{
  "n_groups": 8,
  "init_std_router": 0.011,
  "max_seq_len": 1024,
  "max_steps": 4323
}
Below are experts of layer 3 (counted from 0) of a mixture-of-experts language model. Rows are named router (the router's row for the expert) and show model dimensions 0-159. Each number is 128 + 32 x the weight over its row's rms, rounded and kept within 0 to 255.
Before each expert's rows: "gets" lists some tokens that make up at least twice as much of what it gets as of all text. This comes from a sample of Wikipedia text that the model never trained on. Tokens count by the router's weight.

# expert 12
gets: "| ", "1", "2", "0", "0 ", "3"
router [188 134  77 214  68  65  73  81 121 142 191 105 172 156 110  76 131 150 146 145 151 135 150 147 145 172  85  90 159 123  50 161 117 125 110 117 142 146 143 133  90 143  92 127 110 112 130 140  64  66  89 127 125  78 129 114  98  74  89 144 134 142 138  70 132 148 102 121 145  99 116 126 100 122 139 140 156 117 156 159 111 119 140  56 139 125  92 161 157  96 132 140 120  97 157  61 173 110 149 165  74 130 136 149 168 142 119 127 102 113 147 140 116 134 108 144  46 110  82 121  75 175 110 119 184 109 111 124  76 109 118 116 114 123 136 166 110 164 164  98 121  97  79 127 149 145  95 160 147  86 150 145  87 119  84 166 203 166 144  97]

# expert 7
gets: ", ", "in ", "a ", "in", "m", "p"
router [173 151  94 168  93  84  43  65 140 139 168 124 175  89 152 106 108 108 135 135 113  92 127 129 148 169 129  93 147 121 141 168 138  84  86 107 140 187 140 113 129 100 153 146 137 140 134 121 130 123 133 123 113 125 150  73  65  68  83 187  85  78 135 118  83 138 114 130  93 111 105 215 120 113 130 146 122 151 196 122  80 122 185 131  86 152 118 203 113 161 162 117 154 113 165 177  82 109 165 150 143 144 182 175 122 137 183  78 128 131  89 166 138 146 130 154  51 128 148  74 119 153 102  97 108  72 121  58 138 106 103 113 106 140 100 175  77 161  97 143 101 137  88 156 126 139 135 110 100 122 130 163  93 142 139  95 154 128 134 113]

# expert 14
gets: "was ", "he ", "that ", "and ", "to ", "is "
router [107 132  89 167  78  40  36  54 130 131 131 166 203 114 182  89 133 125 167 146 162 125 144  98 103 143 145  50 175 159  85 112 130 102 110 106 145 147 176 183 102  87 121 133 152 134 133 158 142 132 142 121 144 114 158 127 104 121 118 122 151  94 115 139 121 104 186 115  98  96 132 136  53 132 174 168 142 137 147 117 113 127 123 134 103 105  98 118 113 185 129 152 183 145 101 132 152 135 172 158  81 114  74 156 133  92 169 115  98  81 170 154  97  93 108  94 189 133 111 132 101 143 150 147  86 132  97 107 105 112 135 146 167 148 110  95 132 199 127 149 219 102 111  95 164 129 150 144 127  66 104 158 126  81 135 150 152 111 168 162]

# expert 17
gets: "| ", "B", "H", "M", "P", "C"
router [181  49 128 158 118  77  93  91 149 188 150 110 155 134 118  60 160 137 111 165 143 115 126 178 109 138  76  71 164 147  88 155 135 112 136 115 112 146 190  75 115 140 148 135 115 154 134 199 159 125 123  95 126 130 147 135 118  43 113 173 112 120 136 126 139 150  91 155 116 199  84 132  97 120 102 153 115 148 137 186 159 141 123  91 117 106 130 148 150 132 165 127 152 118 113  71 165 171 106 172  98 121 148 171 162 187 198 126  79 109 170 146 123 124 156  90 107 119 158  98 115 134 138 109 119 146  78 109 131 120 123  91 112 163  82 143 117 171 114 137 207 127  68 100 176 166 115 162 119  81 183 149 115 138 115 184 167 154 106  73]

# expert 5
gets: "-", ".", "'", "–", "A", "% "
router [125 108  98 180  60 117  83  74 148 162 132  51 164 119 121  95 134 157 172 138 136 172 126 139 123 143 139 158 169 133 125 182 116  97 180 170  97 120 138  73  80 142 106 139  78 115 163 118  76 124 111  99 128 142  75 100  83 120  78 143 163  86 126 112 120  81 118 133 156 161 115 141 149  89 108 127 166 122 142 146 114 149 149 132  76 135 153 155  58  76 117 115 123 126 136 170 136 151 155 166 102 103 115 134  97 133 150 118 128 149 180 175 109 138 143 156 147 125 133 129 132 155 153  69 148 175 197 139  75  60 105 136  98 114  83 113 167 138 145  50 171  88  87 163 186 153 198 200 103 119 136 147  98 100 148 142  78 147 158 109]

# expert 13
gets: ", ", ": ", "es", ")", "\n", "ing"
router [169  96 139 165 129  83  90  81 127 152 219 104 187  84 147 119 128 169 145 140 165 139 142 150 166 209 114 152 132 159 122 134 128 140  87 166 157 167 187 200 108 104  89 164  97 154 106 135  85 134 124 173 100 129 166 103  97  91 112 136 106  80 171 128 122 145  98 125 106 120 119 167 123 122  98 140 120 145 179 166  92 145 109 131 100 102 109 117 158 161 159  86 117 123 147 152 174 150 145 116  85 112 131  70  37  82 166 107 119 149 141 200  72 184 142 127 134 112 112 132 100 202 151 138  91  88 157  61 111  98 109 158 107 140 134 140 101 169 137 201 131 150 116 125 108 132 168 133 102  81 118 156 143 176 121 115 134 153 116 172]

# expert 23
gets: " ", "1", "2", "as ", "3", "0"
router [158 171  79 201  46  50  71 115 104 164 198 136 185  88 137  62 126 187 156 168 114  97 105 125 172 108 100  55 183  93 107 119 159 137 122 106 136 182 155  96  95 140 127 143 116 145 150 164  98 147 120 156  85 129 208 101 116  82  59 134 120 132 155  80 144 172  98 141 153 122 149 133 105 131 132 126 167 130 150 112 130  94 103  82  90 115  94  83 148 152 178 159 120 127  91  76 162 125 133 177  86  62 135 150 127 160 138 134  79 116 172 149 102 131 134 136 101 120 112 106 112 182  89 104 122 143  97 104 124 136 109 109 100 127 138 144  91 156 174  98 113 100 112 111 126 125 115 165  96 105 181 104 146 150 140 130 160 163 129 116]

# expert 9
gets: "\n", "|", "- ", "\n\n", "==", "==="
router [125  76 121 139 113  85  92  74 178 146 130  84 233 136  96  81 130 137 137 218 173 121 122  76 114 152 129 129 150 113  95 148 197 103 104 154  92 148 151  99 118 116 125 136 140 149 172 118 124 109 105 145 135 123 208 146  95 134 111  91 140 149 134 104  74 123 110 123 120 100 127 153  87 158 108 155 116 128 130 164 133 128 147  83 110 103 102  89 161 152 140 118 164 173 147 160 104 173 163 153  65 125  86  68 133 106 140 107  98 110 130 202 140 103 119 143 180 125 166 101  90 188  97 122 206 187 176 146  78 116 163 142 172 103 128 129  81 127 116 163 110 144 136 113 149 117 167 179 128  69 148 138 150 158  88 179 154  98 108 135]

# expert 22
gets: "| ", ") ", "; ", "-", " ", "o "
router [181  88  87 130 132 103  79  63 166 166 170  76 164 109 139  84 155 150 160 152 145 121 100 173 121 168 109 101 141 153 114 161 108 139 167 166 146 151 149 109 129 115 141 152 110 157 126 142 107 154 141 142 115 112  99 120 102  56 123 141 168 121  91 152 164 102 110 183  87 187  96 149 101 123 133 138 181  81 173 182 141 160 133  97  92 119  96 165  97 107 132  32 163 102 157  77 133 142 156 151  96 145 130 119 223 128 155  58 125 103 172 155 101 178 130 121  84  94 146 157 104 135  94 157 138 116 125  91 162 123 133 119 143  86  89  89 105 162 129  57 165 133 116 147 173 175 127 152  88 104 151 136  95 146 146 182 145  93 132  76]